config.yaml
d_model: 768
norm: "rmsnorm"
norm_place: "pre"
norm_eps: 1e-05
rope_fraction: 1.0
init_std_up: 0.0162
schedule: "wsd"
final_lr_fraction: 0.0
doc_mask: false
Below are experts of layer 6 (counted from 0) of a mixture-of-experts language model. Rows are named router (the router's row for the expert), gate (a neuron's input weights, with its number), up (a neuron's input weights, with its number), down (a neuron's output weights, with its number) and show model dimensions 0-191. Each number is 128 + 24 x the weight over its row's rms, rounded and kept within 0 to 255. Numbers have three digits each.
Before each expert's rows: "gets" lists some tokens that make up at least twice as much of what it gets as of all text. This comes from a sample of Wikipedia text that the model never trained on. Tokens count by the router's weight.

# expert 1
gets: "-", "| ", ", ", " (", " ", " in "
router:078115092192105131163131117121163134128111128114129134149159103083142148143099116121190123127128142121139132114121121139095137167164126148147110137124172142123103109119141155118132117150156156121106088140131087143107150126094150131150116109141123145106130125123141087111089161125104132103150114147088140149092134109140126135149131142140115143103111145102111145125092114171078103157143138132123107129128111118131143160165141114133101138115145161117103163122095172112141113101131104118125146118156142132079118146143147146143112102125125130081150076129098112114122115150143109126
gate12:099157147142114127144146109095131122076115122122149121126103167145151098143142133144131150126133123142152142064132125143139143086109134143106125116111156119134112112145148141146144118088155130118104163089094103137155153128084104149138125130191132147112089107121161163119138127123106127144101078135116126162145146130109149135145129117131163121158151117162129142153151169202125143160091129079130142125105174167120114141125118128098155167138170153144153154110096156119143108119119099140155131142162153143146141125125144161088134128173118145115116094146141161114146128172136083166
up12:080139102138127132131155112099118118110120120105161139144125094142145126092149147212106101122082126147117147109133100171139149162112146106154152124125120134132142129138126150148116162098160105143140138109104148102126103136112065141112115129184116134142144116137149124107140134102148110142102116129114097163143090135172152131142098087132127113118125129169104190089136148159186101158136129109174111149134172130131098099089108167085150155111174135103095144112118189102156102169121120130110150143104154100114124139141130139138132107143108125120138114093119146118149112164132144099
down12:129130112127158120103109124134131165130114121132148132086137134131138132136106113156151060109128089130095150176143130109111143131138103113139118161101128117113078147163158092141082095128122109122198086156138116120135096125150144147167116147148101126134152122137127130119112118104103118089159158085145145134122128146088165136090123145137121164103138130130084170131121127134119153131086103153137120105129114132129125162101071109158131130121102112112170141149174129136138094087092104113112092108114112165126133093081149136132116146122122102171078117142107124152125060153095116106

# expert 6
gets: "\n", "\n\n", "–", " P", " p", " T"
router:090183151102156095160098129145127135123145097096155118093097111149144174179136146099124150113107135150098138134128164128127135154135143135114146141112118150111145139135123151115120138126132133198111181157137123144124108149118123187134118126134122154130155139122116105128136088069135140126119074149102114121101136113148159130125139111140123100137107070090087155127128119113091128158153130124113141136107142138126187129131173137103132136136093136190132103122110145127087116150093147081191125150158121128140164103125175184154126133095124094101109101140128143112121124115137146148
gate7:123134132142156139170120131124136158082145130117086104167120107162101096126086129134155114095112107147106110117135153119114145063156131102135123132140139131113142132130152073128132170088116121107122139151128128177125135156091087135116128093168148083154088076111082130124135109109142127126114173150114112120124134118165149177108130122121125130167092122098152107099154113140099111124157128158146182117125099131159136126128129152120094087108166150154080132124138158105143158109095087149108120127138163098164157123157127140148097154126084129117114114158132146102088095115113082106
up7:137120120100119135163134134118106146110098116168129126106127108138061114135121100147176098142130145161114157118157152147100114100152143123151114161110117131158137143146133112114112143139103118148147122111111120162132132147127071122116140108151147080137146098162103147083165156154121121114122177102134125107155143117169150199090115118111135115112092130101165103115120115146079097105133151110106111115107099151137142154140137088078099112099148147164081149142150122112133179105103116152120151132135110101121145099129126163175112160094088136168131123114131179136114112136145149089
down7:111142119077074167113179139105124089165164134079143160102182119110151112152129108115168166103166094113186128117143166142112089129130127108111143142148104110128151137127114113182099120096078100121143184105141138112157117139151151126154143161113115161073171128117146138137165109106123143098156116163155124091171144156124137090095132108119121191118135162145163091083097132127130122123116127148133107130140108131126137144107128111111086112163114200153121119088150090161099135133131130128082141116121133150098136123146148128152123128102102143122156126127150131148134139128134138144

# expert 14
gets: "1", "2", "3", "5", "4", "6"
router:118115137119156120131164130100123139123143123139163103126135147139158118162105132122098100116132116133079108134158126110131140092105115143146129104176142144137104109127121134100092116161152148097151127105106078124140129094100109120125106159132144115138127158118087079111113147125103144137099148133114117144115109142097148118122095129133135122148153159131141106135167123111149133119123108139113111111122118133147123113116111106153184150107176121185095129114124172149096071132127151153109142115186139143147130130126122130121125089145111137094128113121141131121131114115074136089
gate7:120094149117102116080131128086118102114144126115125137085116142144116128116127091120133130128139139172162103141143108149137123091132146112133129122165122089117116123090070137140108151123139108135110117127119162154154144113110115148091185193121153103100159106129158123094115122176134120169155163138130118111153143220115130116101132137123114158137143135128101109119131131144122156148124152114169105121143109117115164112175136132104166164125131128136121106106136143137130108107121157131074111157141151117124105128087123179105133129127098109130129145081116127151133133138082118090
up7:124080155150135121088158139091165106136149114089088172126141157149103064087109114146105116130113142184144087134122099112155144078121134065114128150148099075127120077100138159111094119107181135132150129093114134151137122104105108125143139172122131130105178158100134165093114105156115138157132149108100100130109098181109137096127130153129118103106101090141118127109134097146130162142164141125145133154153130115122126129159109108130170133112136156133146083103135159137163092067144122109103101163158165156099116116091147146186142143152106096124150154115135140135105134135107110101
down7:114137134126116094181148141189104117130152126141123150114120090143133143101139133124140151148127117118116138139126126068112139137112131149091131132130107133146101081150155126161114151126106112118138118145110047128153190133157096116124125104105117164129158117136132129155174136110131146134145113093138114108153106172163149150137132131122111135144093112099098146131138073121156129138110173103131145156097166152113129149116088108135176105119152128147175107158108106108155103088131150112167144119181109132059134104148134124168146130101149155117092168137114096127156162109125135156

# expert 2
gets: " |", ".", ")", " |  |", "|", "\""
router:139117122163188144120173135140114131160155142129090126125128103148110136110131120117126142148141145132171109134120144124138108141143121148161088116094131115075158140106099099132137146151129147132113130074186089136095148135139130153118178079115127144138139114078127160153087150123117133132122116100085098113178100159118135127118093098147121117145096159121112133158089126117101094152098114113101140107135109168109165158112115109123135115087117123105158102143112113105113130145120132113182110111097098165111162148092167140092146131104115161170113177129117124171120129167148125095
gate0:075093151100130098158135125158133158102131117139131082182089120131118148112078137113090129114113136122106146144125124125158156120126122143092141168103161113145125121122128139111151111111105129097152125144147151144164086132120134106132147119112134153093100101134093117142152114099114102121102083119142105111132108106145130135106127166126152100143122115114145129125135114154129133134173151139144154133089091127096124137145151136103168142100090111145097135119136145160075127111087168100162098137154090125129202136132128142111149178122144146128097122124127091125127135088166124067
up0:107103171150106119123120135149134146112133118120122097145141099107119157128108173147146116100160115127156151169083091104137148092136157114118183161161144142131124089141106108138172136096117109092115105128124121149165104148126117095148172111094163122083112120178156115147164164094118164138156072138111156111109107135111153143128125121150120091146114128124100094108120116138130125157168115153148151090151132125133114191080147137107166141145137111105132125077122175172080101118118149156103129113149121159099166132116136141121131169172173148107126103127092104123167109124124119095
down0:159132114121171081127119124152136101156128096117157121069127134164140105122117106097136130126120117119163107132115126104118106162179127167129139127149103133096131101137131102136140164092169155183127121152118135128127112129168132126171133098139121117132134127119139150118135173131107150150102159132104174165160134138144121105158157106111132142127153058163126083068182141103133122119131117147147164137130144128173126103141108105153121135151131121131114090152122102140154100136119109149143145124108098147110131112166100157109180121144135103129133140135134160161094119136133136148

# expert 13
gets: " ", "s", " =", " | ", "1", "2"
router:128115145126098117123170124128123131074126192183130140094133163118140111121129144114120108146125111094136079119117115119123141144146118087124118108157110106137153110102149115123108116101113155142123130142099163114096160119120095108107070092130118108098127100096144104135118132155129117131136159116198137093144186147140144115121114142116182146124128056129115099129182138134107129133138112160149081114164078116122129114163141146139152099128149108184124097113140153117130164092136125149125128105130119145144150155134152094075135106153158154118111122133092150122144185126098140132
gate0:078131120124127098140107114085120111114146167165124130130136163121153143117120102149117095143123139151118170132156131184103155132099084099125125120133122115119083093163132122103133147145123102120148106166107117144156112103165108152142125142122130116125116159136117116163113140151105145100107159123129122134119128106143167148132159109078108145110120131134113134110138162108097114122149071088092141135128108137106123153125108115145130145124091145154122139111125122152162136124125174152128119096141119136117112124159148149071104098164127152126138092159133124100129122097099149189
up0:102153127123083087120096119076150110105135139172143120124125130112166129125116117151098143112104139137138120127100115159103141108102111083129136148148159095125119118082136117128089124099149132113139116139109124161106144111108129128140113119149105127139112127148136144138114158167109122128103092125143126177116140149163182127123155133115106147089124151108088129130146124121155128130172121120116176165140120128139160179143069150127163090122085177132150143095123096162144113159150164122108119111128099115135103106129151122082078106133122152135167137151118095126141144101124139183
down0:117113109108128117132137133140117127147103122138142067142148142135118110141108116153129116121179156096113159129126139099076124116160073084099124103130179102104142128095168118104146138095151124136091117170136152138156130127155124120125137152129132128125139162154189140129140137173147099175152098118125131172138147105136153140136132120148154120105102109119146155142111142127105141134123144153146146118150183122109119127131120157126143146134091126164157167095150146089134098110132138135150137131124150115152125155147123149142130136106107109123165115170119138149150103142110137136

# expert 0
gets: " to", " and", " the", " of", " in", " by"
router:150146139184165124146117135110143124116109134156100156164110126103129093092134123118148099102147114104106118138114100107127151155130087119143154145154127165122082131085109124121124123136133128090116118148156124128092117138116142146146145099138121079109064099134104123151111117130113165117073145113153118133135127140132071163137107084113138142133128151135154141150134174129136127127167120155144118140114146141079119130095174152112179106096142150130166160132114116119081146163146139098142103143171114129135119117133128135105113168144128166141143139147085095123090097133119146146
gate0:153131183138101112138104166157133174079134127111130141111127118169126100077123131121140176122118085183110135134162103139108134159106152083112110135171142151146123140121112136092115126166147158113144142114134126113092144123101131134128092141142153089107176110179125112147113128146109120130107127117122156111110137119141106116150143137120143135142150165149132109155148132112152137129170111153134157107117102121124100130139178133124105172159119136146125121135112081114149129136091102135126171099121119131141120165183129106125125177138170087139131111179074145155148145107092105168
up0:146110165111145144111130124154121154117146132146103087143130185142172100123150143128134161146129101132104111120153130158095125138133117126126141130166167156139147126095110093150131130170145131101152131147125144115098156127080150119147102168099114111100140129145143144138135134149102091110089119131122122143099115130100124122163111146118107154168180140131147103102120119151093118106130091139139130143141158157118150121123141136143155120185110150116149139142086090151167119146122104097181118105116138112157125173172134149147129152114110111115159122122099133127157168142086123137
down0:158110097133079091134132138096100150144121168100140140151072073165137116134108087118126083096105164122119146101107144162143165151154156127083145112086094129141145128114114115120128078154130147136143150168127165136116155161106158123128117120110113150103143142120100195105129082108115131150104144118109102098109136116118104115111104115085130114147136157122156116087121120118134092151108116117148110102134122160118133120099116083123128121127134141117116113132144107144118110094109128120120098106127145130105166147095188141102138109175093117133125163170116140094169138148123105134